python train.py --n_layer=9 --d_model=128 --n_experts=256 --experts_per_token=8 --d_expert=32 --d_shared_expert=0 --activation="geglu" --moe_layers=[0, 1, 2, 3, 4, 5, 6, 7, 8] --router_score="sigmoid" --normalize_top_k=false --routed_scale=0.25 --balance_loss=0.00868 --balance_bias=false --init_std_router=0.0217 --lr_router=0.00119 --vocab_size=2048 --norm="rmsnorm" --norm_eps=1e-05 --tie_embeddings=true --optimizer="muon_variant" --lr=0.002 --beta1=0.9 --grad_clip=2.0 --batch_tokens=32768 --seq_len=1024 --train_tokens=277800000 --steps=8478 --dataset="wikipedia_en"
Below are experts of layer 5 (counted from 0) of a mixture-of-experts language model. Rows are named router (the router's row for the expert), gate (a neuron's input weights, with its number), up (a neuron's input weights, with its number), down (a neuron's output weights, with its number) and show model dimensions 0-127. Each number is 128 + 24 x the weight over its row's rms, rounded and kept within 0 to 255. Numbers have three digits each.
After each expert's rows: a language model's description of what the expert responds to. This comes from a sample of Wikipedia text that the model never trained on.

# expert 57
router:156110105152168124092116134134107166120117158140118094130151120144104123110155133088113134102108135148100110087109134110134126150139137143098142173107117151158140137144126123153138143080081108137094158079142115121121099097165176123139159114142152157106163155107184149146143149106119161131109111142117094137111126138152151097142111089147130162120187153140080146102130129113152134075125
gate0:155121125132142129144151146116112127152135179112151131133131106171131112136122086148163140125086125091090131132104153113119146093150167177125173105084088093129129115113093132122109098125113085098114148161132093104103120108145090088125092113144135109122125137125133121134161128104122203135112167141108125160135125147134133134140147126092161112103102128169115138146123085097098098181134
up0:162115119114133131103107113179094123153133117084110152112124108161117117162127131107178125104089123120090119095094162122137107078172134160171141114133115117144069165095127078137122153112166093109124111143122130109125134068130151116152104113160144143109103126108133111144166166119144139132095132120096117184117122096134140134121123145121140130113131137143078123151125108119110138186122
down0:132130123135122179159136145156131135122155127151154124154155138082146119116096150123098122126120145135115082152155106125157147137105122124126069189133135133103184100153133127080145105152133150176104102088096144173133102117117155139158133082128159189132117114176155119128141129115132121112170144102111140096131081130129127101108124122136095131120115142118078110135109122147141086123144
gate1:134119114122161146078107134127087159107100124135180164145130101147105165133123154094143071085166137163129127130137146125151149169140152106113128153157094127108106118140147144130103137114094154086123108128153101144140124097115145127078145129109134098129141151120120140141129121143094102102157145107163134177097150084140101164123087169128128126152144121128113127102163178094089119120148
up1:107118106099121106123130126128110109149160091111151150150096139061121158135091117110169149172144148102115102110103140111129115113118115130150164103129192115088136155120102137088082117107128106078120139171097110131089111113091103095132101112124126093126139149142128117121077135129166178174149137165120129118138114144092118149140112087142106098137147148143110116125155131136139140105154
down1:141099101107136088174095143081140162149126098130140145123159102095131090120129132107161135129142130105132143081097118158123134144148074116146110099174089167120135111177112116115098148128168116144100156164154133162113149137137127132131150133157129145100103149141126107082117140134155164119117108142107097121086130101168144142167143133165116106139130149087101115119193104133125135135140
It responds to: Pieces after capitals. Pieces after capital letters or abbreviations, in codes and acronyms or Asian names: G+, KANDY, OÖN, K2, Kong.

# expert 56
router:089107102179138130110132157119091165103147133118161116116178131131165080107156139099122113111112130154108110155147093147144140109119156128139130114093119157145167152160122148119138108118100161115114134106120103133105147131125093126137112119113134151125105130147151091130114114117142140110130070128148076144167128113182149088183065131121117161140179146126122111091146160142143117099147
gate0:122160125141148101121144148109122151118120121120186125158101097131161156132150126117141148137153080147131116115072137144111150128147118164094096118149131108131118131114146140112153072121168130106108159153110127181126102135141065137119149106145109137035116097121131123149138152117186116151116104123151116123107107152143108120175088148128102165126142108113119117116149111156141103154128
up0:140120095105119158120123133101138149132127144185170142127127104132154115130131131102121142115131079118137096130108134113111140104137128101137104130159103122158162109156136112135117129121098136109119113123097084119108184141113133134085084099109129174117163126156100120173162080145145095126090103136128134172091111169129107175130121130131134127172108094093116118066160168137120158124100
down0:155126130156126170116122157113068129107164106128134156145129108103119133163031146135125118105141122084126112161121141111116133140130162168107094113100146101158108095130116101128137128144139139144095124109125175147108139138116117139138198117124064128102174102137135164100111158100119143137130149107121143118098147099118106160128114129135121118090130084129153114145141115132109164133101
gate1:126141153103106131098119162157086127181194131101093123093162121171107148131193095090117126099133107143117121114117143113114130141100135134131145159091109129086133111117117123130139121126152105145105088147075126123111137124122142147146115154130145143123126118134147106160178124117091112132120152140136112140144170123180144121156141153123149167152143185135108115126112125075080128163134
up1:153111111120144162110178173128104140092134115114117067136103123102121133087114156126146111173125087101136124168153132111142080132128117112116102134128118129116152106096077109134153113146135131103142167125121112204129116161121137157121121118146108119170114111101145160127115121139137154134137124092092082170155132117117120146059106092139114093133132099163141143124140131098123103134157
down1:078098117125127127143145109103083105121145081126083166110146103169110100153132126097107124132119118133112124130147158125099142132104140153154110121094093115086174111139106118150134151118158127086139124079164116133123117123113144125119131111145122092140157160087142109113161149116110200153170134170142083101110139110103135109132141140140127130118107102141154080157143105170131165107115
It responds to: Letter n pieces. Lone n word pieces inside names and words, e.g. Björnsson, planned, nightly, plus endings der, est, ner and the word not.

# expert 7
router:131161142148096152143164151133120177116156128131141123123116136092114136115131152119141119077121171148132077134161132166143140109109164091069127188127176124138127144138149105149117148117091141132112144108124107145119085120125130130139124120145190151106114162112121134131082128118130114158168148139144129122103125103147079117117132138134208155073147139141115125138148138134157154107117
gate0:133134106135140165099130182125078128164109105147104122111066153111144126119128158137136105094141107091103092117144147132103163128131154113110152169112137136101158126114146158109071118132156108155127107094118129125147118123165164097118142116109152150107159163117129124065102131097124118125112107145173122145094125142166114114087163109128190142106128124160100110134151128145161115115122
up0:134130125100157124145129102093080152095125127157127167129133096121181100161153166120127099126108142139130134123137125152115129177087151105135167170091146160110140160081161127107070101151108133111095134134132128124100090085129146108089112152156120158139155145124141128151146111157100132119124110149184185129097129120152170096132151173118124143124136143132127160113142134128135123100132
down0:159131131128131117174148120118128143121106110183157131115122128129101103117106134093100151121084152094146138141111136146125113140079084119092151141127099149138158124136159139087099099148098141127112120147088127146107122148168135190128116114126147098155109115159154116141120092114133167096093142116101091138105117115116110099162119116173171106167113156143139132140121160170115068156140
gate1:153178107176148118140144117094110123147112110113117080131134135172117144135121132117107101134097123123111110131126126124118104145146080153145119112113118104105136118074135140154107093127122088121150150123128075160110135158141134152182132157116123132103087126162149099146119146134151122151098129155142145133152151149112174109111123137131121148143144162178210119132135164111082080137155
up1:151157142119099121113122139124160097102104179132152087180147118101081169116132117159100142152109124116108110143091145141129121119096107136103150124105120105150139130099174142136109126144156140083177166105156118169112135141143153126163156101131117097139149070106137107092155117126130119167178107123132131122151118114119144143174150115095117145164133130136153157117138106102104131104078
down1:120105144108159088095150091100134091108155095144115081114142135084102146119115093111150141126173075170151153114126134139153102110119154118138057120170133122105152118163119168118097124086112134145124117112144126122111115103120149144156121159123167107116156141131167154174105157162134117123157143174114105129127133150099110151121103131161165155140112160122121138126107108128124109086118
It responds to: Mid-word vowel pieces. Word-internal pieces after the first letters of a name or word, often ur, un, or, as in Leje-un-e, Kommande-ur, w-or-ds.

# expert 19
router:117101131164172137088141190120105145137195176151142132147132129112122110101130172106103124139151151170110106104140148163152141118100133134125143146135173139118140138139107136142171148152111106118086142117079109153142126157148106151123179082160176133118138167099164128108128117128128133126091096117154108124153128114142116104133127110104118172135151123111125116115179100154145144102140
gate0:084124120127116117136146163140152101150147133092143085105141138076100123173162118135162149166130156118141167100095140154103133155110184130128124156129169128146101164143136113118144157102111167112144126142090104115170090095142147068153130131155142145080172158114155137126117108176129130111123124096132102125124126116126125133103123137121120086084146123179117122125128107127094111110122
up0:118140134126116110116151149157179120151150110141115112144144140074126116178136101127148130115114162095075149113126140146118129186114116144153126168132117177147123100114100105119159136109102144114143119138087117105164135102160097183156133126135105126142097133123141123120148075158128130152142129088111148077148158112104093135133127102129101050154167133147138124096134127132147149107138
down0:097107123121079149136101127153153155133120146147097162121150140151103128143108148111121119133118137145166101123120142167168164128176171118129135114139108124139178101136186134149147136169129124118164144165110155135095135110136157102132113122129115058149122148115110176146075201121134142146158127139165124152113123109137142094120144118159148159114103128112113110117133104151155126170142
gate1:137115120136141101126163122139098118126081134162135073150126114093094134194133119131141129134108168155088108114140152152131141152134098154135087147153145117157162170140162141136107083121122134153148126108143099132153171129122107098100134152110153129168153104112130113137085166128142116188109119149109112183111115157169126129143127146105146131122146087171112156096127116131117090134111
up1:158126131147119128134095150107159103147140147113124129091154172130160120136124140110132131131135128142120156157098129053125107100112176120128162138087109167126111131151097136147119142132126151137170109122103111087141076121157158109200103130112105167108134157101153134140124141106088121107127131109139114085063107095110124109104128109137120094106110163087145131153101135114148159145127
down1:115145121164103128133170171146131141181135116142115122088148105118121117155125142126123145168120167155144106109128147127147127166088103139104159176155134134096121143099146185096096117116174180142099110149154121102156111121101131098087096136103114117164133157101076140134104147140162167156135124139137141152137135115098127114151112118129153126109092120138166123099089135107134179115129
It responds to: Space before nouns. Bare space token after determiners like this, the, a, plus function words that, which, every, because before the next word.

# expert 13
router:181142134136129196135128193151153149120159151135158130171136103114158074131145150094120127141104187148133051144126145099156145103096138155095134183097161151116168145121157122166132141131114156140138123127110095159158134141118125124128128118144175100108105150127135124152127118149130147135124096108149112147120143142125135116150106116102126147089166157143098142126133139131147139122136
gate0:143158137128118151128144150114135140144136149109134103151136154160150056108131085136139166121122180178130103148130108125118158208088117099128131137144128180143142128108130111149140139140108162171126130168116123112131126109144080124124143093103151105123136122154133065105148123103151099111098125142131172119156117171129129115137131125163066155154091146158127109121125134124137132120137
up0:101114127127149120138104141116110071134146124171126175068156065121119105152091151110122120139148118112102151129123111134144149103161139154140136148108125147131145112137120103118145134124187124100110075119119118189159122134087167142149144111122127147122086138088177129129106095126121135149100123139135107105109140102142152177096116106133180083133122128133124080136148140160112133143123
down0:129140139159146136154132103102137146121137090123093107167130144115135123146148144128134091104133134108103092122133121102087151124126154127156086150087116119149121143144153172126170145130122100120138093121117101101137139139095121123120128180091115150139174141155110060107106095132164109127154118164152199125108126149140101137158136134133131139178141116160120149133152094118145095058121
gate1:125111118139106205123095148148138128116162104116127109101141122152126077120125106133100160100105181132115129118148166109127106092124156118134135141154147168105139136134110138113156145160110141097169094142138109137124161148156108126120166122120139107131117145138102094112118117125142125133155109116115135081082169133153099108159115107122188157081134172092143112129125140134142197102124
up1:135100131127135159137104174141123131106153105130122141131146164117161095112116093086125156139102165114131140093101133082152137115110126091123182150104116167116108111129131096132137134155108136108130124123177105154147116132124098122125118097107157096146107098112106113134112080159135169100118145163131126132110191152103128142116172131087134155083144198120133120146100107123142152088141
down1:166150138124137084107140093139115125140069099136188120137140117143131166098136096117130119152109125155154128184099125139112139086130150121114139097097110119124130111136125112099143111130137158160090166155096123146110141115106114165152146090140146171183107139135122157157122117146093154132139115139117116122137084110112181186112136131128155163157127143163107123147107151101105118147168
It responds to: Opening parentheses, coordinates. Space-preceded opening parentheses introducing abbreviations, ages, dates or examples, plus coordinate separators and compass words like South, West, north.

# expert 23
router:179083116172171147146127130134109146115153124131119079154184112120150152099144129112110111085140179119081076125140126113125107144124141120116153151122159139133184154113179119131112118143085147154105131119109097126138109113148140133113169099144153180096163148120142128154131133095129131116083114112136127116106128094152099105158116102117146138122135141137115124087167119101163104109134
gate0:077131172090140123101098136132144116129161130148114125154120133169136080137113136146132106120130118107112097113177075145114157164084153133113134106139148163097107163150124155157121117120092125088112120141112143105139093161132103117100138098088114102094082131111131170124120134112120101142188094119094138137135091126112126123110149149123124096074159171132140134142161136158131105114108
up0:099117121109095109090128170122094119150169080135075096123120144136128139109123090109145118130112162130134101083146084129091127125157156113137103098117149156121111131105172157142169132131113132123139113116119111142153135164145094120161129092096124101134083152157145132087168124148143141149172138099088129121135102148135137126136103116077151091094160149155129112150133112150169143143097
down0:121079095093134133110132132094129129171135144110065180149097141113130138153106128112105112134125121102163129138089131145133151170146117107127148150122152106152114117119113092113124103166149142106138141096133179141134136135131109147123073139161157144095119119174135103111129094145143123114099140065132107111132150125148166149092106159182124123095070123142108132149100116165114129143134
gate1:123096149122110160150151141132060132126142143151109153129131130175146140089167177131144155127162151123143134108160109125151132139108150162112125147106168122118110133092120120093132117136088094146106162127112106113162121121091158182130168131138152149150130127134119138110133100139182127178134067124133133065117175121154131129137155102160149146164139147114115091140136114131111124105135
up1:185112133112122137174115127166093149142152128166114126131111131139100102110137130143154138111123124146086141103131152141094116136124125149133169148142139130076126131138174112134109135153060136120124144107164128098172131151105134137117148147119161129185147084140097117101137134114163122139108092113152107081110112142162136092192092118134153152098093141104159147136122142119143091104110
down1:130136117135174137120167139122159108110106144107078117119139123115099108177110165117146140173078129104120173143116184103143162118078117113127105101113098135150134116076104117144138126135117123089121107120116166111077135128110157135100127165124134133123101150161112164133156160133131140123128149151160179130163141180103172123134106105083131131107127104104094144138111118115154145125127
It responds to: Capital-letter acronyms. Single capital letters inside all-caps acronyms, country codes and abbreviations, often in tables, such as SLO-C-OG, SI-N, CAN.

# expert 6
router:111127117144143160121137152120131168121148153108125109166122114151119133119154153078131115149137131139121135147155140144190177143095153141089132154104148138124172137151087136130142112140103121144118147091082136176126092123120124154139138120121150127117137100082131146159120100129167103108128134138152118163077135094151105105091071107149123136115127174132127112100158120112154067079112
gate0:153111128132134123119141096124129124129102116161097103118122130095151120101120138106123128129132143125123095113128110169135123140162126122137066154119172122088125148147135165123144094112136093137110102117146114134130095104109112111125114119056148166131121096097082136105153162115166103155126125106066118158163128169145214107129146142092131150157142089122124138088125117090111118113119
up0:122122112123112128132147135137099118118108080117119103085129125184135145143097152126150117158150116098149147130124130135129124146138157136123142130117105134149140123093134105104133114139142126099110169094119110120143120136160148130162146113109160155143092129140097139163149140133166140174087089143040121120144137125103138173120121157124102099117126081184148166087115114066158095105114
down0:105146130099130140148147101167084142142149112113117133120111100150091111148125177120146102111106138157123171079065132087123083085058100115158118115146132115113110150148115107081131113135140161109127119090117100143132172134157121130094111119139086138160114116148137140138144087115150136103132146122135145166147105128099094126172115121118081160135121149105105106149160144123113149135127
gate1:153083157172116129109167158125132129117172134121134099134085123129106089155108106121102133113113104107123128126135089133170147125077084133149107162124134134125132081189120122154123102096112153107136145150092099104100159158154095129087144112092160136093142132112150175164109105161136116125120144151097103137136160100118139144103099168121161125102113135148136138134144122109159145145095
up1:135114151095116143096136100138129147119146115114156146140091097109117074145162156142150121094129146156137138149142145131118108143146147109163094138131115120167128136174146108128109119098148154123086130109072144084126117137169168125143123130123125116138152110156111155139094154164170182156149124150125123139131111123080154134130150111101086116146119127122079109102130174158182161131083
down1:166122151061155141141086086093103137127125127118107105147109160123115187137118123121132148125128117115106127142112098157130076178117156123110117136104150119123097151114134103105103174118139131138100114116084110137099144156138180176105112113168126126103101108165139106092140127132108129127117142093116129165171149110169146116121149114162089138157090112158110119103154105121111117138148
It responds to: Mid-word Latinate suffixes. Word-internal pieces following a consonant-vowel stem, such as it in Revisited, bit in inhabitants, ic in Suicide, ant, ct.

# expert 38
router:202121116123143125105134126163096150141141171127138139146158140100144126079126142127108092142136148095122114118119142128146139147132134142109123185089153164144173170167123157137111118145107123129146207081112124163095138155136123156122194120169124156091121123112127124142133138135127138118107111112170113112132134139132116094138065131128131139100127162155090132103114138149131129153127
gate0:158112106145139116144107154172120143122132143140101131148156125090134143137142129147110079164104123108130081134112129156123156149150114144114121108111114115158131142184127138112128134136118157168143147103147139136120115195133147179113115156120133174117131179162147102158151149147148095097167132178150149185161138132094138101118095136122086133104124154160097118126126100115104106107091
up0:142146153162132073097088107130151173112160145133113135151104104097128122123145121146116118205096131127159121112140147094116133112138144117120142124147131093128142132118111147146141117117114105120086155121136160130109099112114090136085135098159100129084124114105146131137095147101109098116170106088171112076145099126101104159100126120108112164071100147096107136126097132160143152105142
down0:091168145103138144125142106186068085126086143162140122154128133103127140090141120143121112097123166125076153125145126134086136152144175114134096105125151181130150162163129118138130183138140124093147129143151133111120148115108152131188087109122124098122117088123110131127130154131134155131100116122075176123125151114131126118085105095143120090111128111127107131111103100107126109136115
gate1:173154151084181077115145112182132148118121118115107137151158135090125113098113102122124108102112181117094086141128124173095118102094127108111155199114107121138145124149137099125122088150129077144124121108099116112105124120154129121136123109136120110147110099145111122082178103151085131105145139131114166157112094125134142156106087123166093103123115125120123137131119105121132141149134
up1:154175138074163042139122135130149117137145109073120107112126152106111102129117122133132118095127162126121115111094114175097113091098120137114139188120119104123149107100163105150095095143107096136119128153138157126095152138132091117130149109112140122150154104120124117105145103140089096098097153132085131121111149154121102116091122104149121120147156118135072124119120118122121097126170
down1:123131130154102130167147103156130116130121142151130136137120120138125116099135141126113158180113114095120140160140167133124119133137133111142132153120147113122123172135118135089126165126094113140068129145116153088095120162124161120039150100170097122110153152129144134111127126139146160147109126135177060117143117090130131097143103197133097093074146112136141109147114135107130128153111
It responds to: Closing brackets, line ends. Closing parentheses after abbreviations, names or math, and line breaks ending table rows or list items, e.g. (PSOE), (with MF Doom).

# expert 29
router:151117138133172130072124137142136138152142121158137133179130126138162111170147153097142134135170155133128112126125125105111142121111147129133098178121207158185134142135147141155082143135076127143120151107129128154135134108139106109101152097134175159099122129131151132119119096153169121134092086128161117090129084168149134099118132141108122178127141125141133107109139105142145085111142
gate0:137096118136129156124101096068129154113133135179125131146143138097113190180108120142177112108118184107163127120139114144155122165115123098062141108146153150114113127126135165127143159125093138117104170131145127123181126130101113095105151109099179124116118100142132139144133131131159184138141123118107104104159143143153145140129139137106100144141157154108149137151100178138133124143125
up0:117160119109108104147135156142130105113122172153149157125165122112129132112170098149118098105140097138119145089104150120130101156132135178184161130140128106136119131087102106149122113126117117108165141159100123119092084145129107172164101137120088158131117128116138163142107156126125175061102155131117150121139117105109106093109136127181155174146129144101130164140119153121159115099156
down0:114095160167151126144115088121102125134116104096142091150152134086094152141118145126137179146129092128146123137128117139132120144128137099115140130101124109102134145132129119136104141139171139115102127135148185142139143197119150100115151140158153101177112154165114116128117134148168095123117147076096138156150129161095132156125179148089113116129113167096132070181126130155121121142151
gate1:118112110136118134154144126163162101129131142093126096155135121163140112194151068079128117116164102125123133135139136146134118119130130160123101149143173153150189131112110151159144142117124109125137112147139121164139156168092103107143160118087129158150120128160140125100162126152173117116149129169178081100157155117148116142102128128111134159156127124149133176150144143119157108174130
up1:090106140113125125114139135148101154132089128137101090178155109139137097155145105125143139134151124100145129115145122117139152076128142141137109129135181150193103094108115141159128107092095129149116173115137124189131168147155146097121092084059114133152103120148099141090123093143159124126126107109154106125153113136133152170109166116168145149143129126138157113128154107130138114120153
down1:134122101101078149142148149180119119110157134123096119125130110138092086091110174170083145142102134146161140163126145105139149156140144102116141153131142134104140088136147154087113106108126153163125151124131144111132121107140177073137136098110164123128149116143105125174100154148116069142147142129145206127110117140098150147130131110112117122106148121142123109134107088150131158113160
It responds to: Sports statistics words. Sports career and stats words and the numbers and spaces around them, such as assists, middleweight, medal, 13 st 3 lb.

# expert 47
router:148132142134174172138125176151103145176165139144119120152130110163156098122144133049109109136127125172083143159160112119162085127117176129117107139112149164128117174124110150128141113116121121105118126120096120137140157121113143133162149138153169150141106121100138151141119138116128154111092102129123131147103128138164129092135104111185158197162147153115154134117154123132148123128133
gate0:126171163132156164117147141141128165121134164142138088125108122156107098150088141110122136179059106183145118143092147180142114085116161158112117136160153136140152136133119154126145125112074148143152098124127130151143115082144143129117138105116157110123129115091149142138115151130089144112176130131132088145103121124152102121145083123140104163096141116122093155145131123094167150144119
up0:140150144100128152068126202126102134135122151166124149145101102178140121165128148097125189138113103167139089132124124154125084109116173190106088150144147136108137105145102162126108138103108122112142115151083161140095158128129121140148122118151121085108093151102117154111103096115119126117136080121114098125110134164124113138121151121119116133100129116137139150161104135125091136106127
down0:162147134150137118110093117172142181096119146111159090138143123164126137150115162136136138179126088085087132157138082173117104120157136164145079141098159156138158119178129119130142126120131095130118136140136114123108122108084150119146130086159109089124108149130163131162116120113155116122139118135117129105127138115149111141084127125129115128128167083169118153175136122119142183166136
gate1:210144137170132089122131143122103138124098164138143142099122129160140131158130104122126132107109130141060123102169125066128136165137152146168124131112149137133152165170161133128176091129160100124104103082124090113142114141115089133126132114104127144150116103147138130123115174121120191095114134127136107145106106108124112131142120135141102131138123089122153151146162134153143132115082
up1:131134126113125139157115125106141099102116101120115181111159143120115131157153141152170123115093087116123174143113112139070108115123139144098128143126169160111097135146111130133121144130113106151110088101082109149089121091122152103159116114108164160095113152166058127145158120127104160141109152129140137101166162172114145181112142137138134150085149153149125111149150133118111156144160
down1:145161129142128137113113104114101199145136105138124164153112107098132141108155117089091173156116085097128098121128155136112144079102142156118110158148099123118142110116136115121087133125111080150107107119108167060124128118140129137154161156174126106126101135182134117138157113150118109103150108163107120159112088095104150130131141139088115170106136136124114114145152122139133082107129
It responds to: Name and species pieces. Inner pieces of personal surnames and Latin species names, often after Ma or Mi, such as Ma-chi-da, Sibariop-s, gr-anulosus.

# expert 31
router:126118112142142155132138106105100155104160180132149132135121097113125133125154124087126102118151156127116101131139140117119122119094133090071122194091150114132113146142128167106111171111132173138103145091104107118110103131113139118133192102127114110097124114113152120146108110159163110124148144108136128111144115168113119092123096106142110182130172150138144112148193127092177112116150
gate0:132121150111174177108103124125152127125188141144155138125129150131147154104144145099139087117149130160107135145102128124126121141126126160139170135101097084144137156092102123114097116114168123107164092126131110119120084125145133090107134089141120125118081127109124141187149111121168140140148125118166136092154128136124129127106071151101175146122108106105123090077152172115135110116167
up0:144152096151115162152151149139163118143114110119111161145157124166120130091147145106138122098128128073080142125096143126132123114120130146160144139098132072147075151124080127139132148121134113113145161122109146129143134116161128162131142109136151128104126148126116179111077111163132123197095131090140152108131158124106085120082136100169087125121116128165171147101129134151110151140146
down0:132097116106159150118131114110147085158157150126141123124080149120122117149088072127161124118109143067148160096174125073144149138123121124107111207142153089129147092155100097118134104151115127123105119118144093114141129115107136063166141117105124121107119114090118141116165106156144107114154123127100119121138130113131122134143112125097123191134101103121098134160156136127131139155118
gate1:140150095160171130105106140107137121108100110166074138111190123089101128103132119150186130149116161067128135126130147150117104150154129126148114131146129134154140078107103158144149087148088168133107078123141102142120112117108156168110110142142134142105114128114135140170148134110154127165083149167160131134079104157127095139146123141133155155134142132147141092118135106133121137147151
up1:109148135096083129137114124143100089141125139142085128118128126118090112160129122094161123132114144130141133120113155070149130164141119145159104156143122109111115116106095114138175128081103112146132121114125108104138139169144137159079146133201119125109120101098126162065140105126113136183129135115151161125139126172115125128146128133071122147127172186155147127161126106125145135127161
down1:149082142137084118131146139127143088116117112129154114145128168144157147125128092134088138136141099166108100125116114162135081106098139153104138118102110144082061148135159125126087142086185160121142114160129135131118164175159110146112127171152112147127104145101128128123117151126109096116150127178093143156135113107180154117113140128150127114134118107115106104120141093110127149176103
It responds to: Verb suffixes ed/ing. Past-tense and participle endings ed, ated, ing closing a verb stem, as in diverged, presented, dedicated, restoring; also whole verbs used, held, met.

# expert 1
router:145139131159127143104120162159125125102165161142137140129163109112142096140138148137103111146113207132134079141135100131151108106121135168111142172114176127127180173138116134155117130113091147139122147114097134130112126167142144105119186114179151139113093177100120085123139115118110175103148127147129073147105138113129138108134100119133126163103139149145093098116120112154144125111154
gate0:186122093137096132117094140155148122120169127132155122138091086161109140145137154175117167062124115129101112125105141123115134125137158158145130140125120091093158177118067111129146130072115136157145132154109102114172103149137102122173139093122132163159092143129144124122117126125112196147139120122137088133132127132134118121123120134091124135114154163111126102149135132112100098153156
up0:107101152144100127107124127116123115133173154150142139121109105146107101100138109150094110088095106136112153131138121063132122140133151139173129121124075091135102129137101135128172171124120160142089119146085126148148137122116165152131151110086126152140192117114127152151139140085121170142100140118132110086107145111116114122101091122067139151108117143096091104135105142085123120161110
down0:144106118136139141090094095105154083142120136127126177082143097128154156133122080129090140165162110139124109121165128152111119109140122096131125113097152132124128148113143120170104136147131108122115124156137121062138097161148142074134142086169116129078146136151159106130130193139143090123126116112126163147100131113159090149151148155166134124102121124116177158130159151119130113125137
gate1:108090105142129094154119099189114119101138115178145117144109120150126128105130176148159154096101122131123137164101104068128127142153127096155156128108126128123130114131107173139087113134112096116099126133123149128146144128104137117095123139085130101116086139192137107103165162096106127140089093116142151132155128154135148108133138118120131155107160100150115131134095106118166169170169
up1:133058112109143102131124133134113105122084140134134157172113134134125104092096136147112133088158126126147118149125080100071098095140128114112184096103127086137126108146119124172109123109121162144162128112129133143136131089145133149133130115142125112113081147145119110117162099128168171127156158104119113146126180127093148122130127148101127174110121159123122119122112116148164195165126
down1:125102138184119172117129144142126122133112097144133174122142131158140154146159112133092163179136149140108108113129137113137153097153104156122072122143115144139119140151134116122142131121127152131121138092162138095166115152172148158188114147126087121096187161094138156143117182142124136135144148112099117147120149098092125112111135150153141136130078158094100142113139133126072096139128
It responds to: Quotes, brackets, sentence ends. Opening quotation marks, opening parentheses before years, full stops, brackets and line breaks in citations and prose, such as ", (19, ., [.

# expert 49
router:145137111155153164108125132148120153111153129169150099152171118102189164112153135082115118100126163127104121132132122100100097128120156084103123148130131148151155142129134184146120108173084150131121123114133109172110104121140119135111145083131170134123142150136156113119139131083134171136112122141131137111089128164142128111151060097131105164122127163141099114097138146142141072127148
gate0:151167070118138122106094130124146164135145074151157125121146116098174110141155127093115090150112152101171129159147159093134127129143125099128120152115102135116128107146173137143127114161129134148154143083122109179168135144159148137164090131127174102152144121116101101097122096146088111109118128141162128125107151067139145139098123155102156141097132144120121171100128143162137145121137
up0:152140061160103111136134148127157134146160134165096131123118116079136121147116120109119111099113123137174146133162115112127133168117113107121129168150095158110147176133095128115144096121103159131104143104119092191127172130123137156149129123155133092154095125141121137102164158160066131130150095157188130127100157114130148145144163138148137121125147125117086165111108149129158138118126
down0:139128118120107093122151123133092148144123138136103113145164125127100173121127160131173131163192124129083075100122135154158140094127140130142132135100111099086131124145171140153118158099123093125122145106122107106131191150103096118146134111121116178170169159142135148164090131110154104100117145098120115133109101170142149135104109109101147148157150116135129117136100117153158126094170
gate1:139174127101157156102155094140130114131101094136174135180152183160171137098089121064156141098138142149119090137153146102146112114134128116115164165162109123152131114157100124133117122099129104114149113115128134151140143084118134134131120087114153152135073142138097139167130155163105133150111144148156114157133144126125152139121117087172113122121141148169127101134165146143172143132126
up1:142099130113132165124145158096118137095134189090108148119130107111104121112135149160117116112132102145146136125116180110119077086124143107132131104122098111086118109098169162108165109133129112105144141094109143121131126113138105137105109136124088080124130121123178128105122092121136123135153158119108112133159156054114126081120149119087168103136142154118105164124145124147110167083099
down1:117125147126147089138118130123092117095081156136139147159132101098145127151137095160102124119151128113083149096107121128080158136107095116126149124132114138151160121138153116101155141161115131161113117148119078145111186160158122147111118133116138109096099157156089168157135087142144136117115137107090140090125071136133161156134189118143108133121141134107156140146145136098131136196127
It responds to: Score and range numbers. En-dash number pieces, percent signs and capital letters closing table cells or abbreviations in scores, year ranges and page ranges, like –1, %, C.

# expert 24
router:161128148155179149111128122136125194095150139154154100151143165125154124123180156141105134138144143124125089130125112126153137086115138122088090159116163171151094120143089148140130147122128180122100145117138141114096134118113182153119156082136135110134135145142093109124104132117116118132131158113136101121120072136131139095119068100131122127134173127153135132082143156140181134113139
gate0:085091160134142180132152106104106147172142094118122135121163142176131137130163123092149110129135123136113115188142117126135123138126104146131191139124132144117176107180168100121141140138118127110172164153138152093138159091128144098106143126153129152131122124118114124160104146158113133132093082099130092117141101156143125101118123128121191116102125153125148158124126152158157116096165
up0:118149142109165121090132127109128117146155125138177176076111159161134148146124126104203138151154125106134134121107136101191125117152127117152165136140150131137126110144089098101136140080160131107140137146105162156155121160111112136136102143122134170147162089094135173146104149161109130093070106103119072140145149124137152145131135139127116126150117120166147134123090121126116132118152
down0:136114132123111089111086086102132104116053122123127123119120153110130072129117131109164142105154170145133147123154131136130121088091061156092118150106118138139116129106130110134155099132129168154118085111117108122106093155160093150117104158158144118076162173167129088134111146125097135125097121087100158130149115113151111161120144131139124111111146118121119111113090106139092134130110
gate1:147140125120122134085126110093121195107110130135135164138148159120070096187124145101147081160169135157086119136126154103121139169163112129120089115136122158127117143127130134154122129153122134116121081098169116164153139094096131143122124140154131106157160099091119111129132125098128132117109115142154116111085131114124127095182141153115155161124126114074141115095130127152113085101135
up1:115115135122119114145119099123136141163114075137105149134107095149110105121158131108168147089108142131113124098110122141106126153083175123148123149144155139152141130088078140116152124117141160134094120119086089125109160113095131138105130138145115079115128161128124130088180136128160184189148158123134154108134099121084129102155082153135094149119158075148131151117117115111151121100129
down1:122153157114150119136178130130149118122142145121116082152148138134104138149127141121050103140125089130119141126142135106103104140108136105174161152121146142140163081184079127103187108138151150145121132127103115152136108107085129125156146126079111128162124114087122181123090132094131115115125125118119144127120137117168142090072159114129124079148118119151121097114088140117122131124134
It responds to: Letter d endings. The piece d or ed closing a word or syllable, often in names or past-tense verbs, e.g. Bödvar, Bodø, Reinhard, achieved.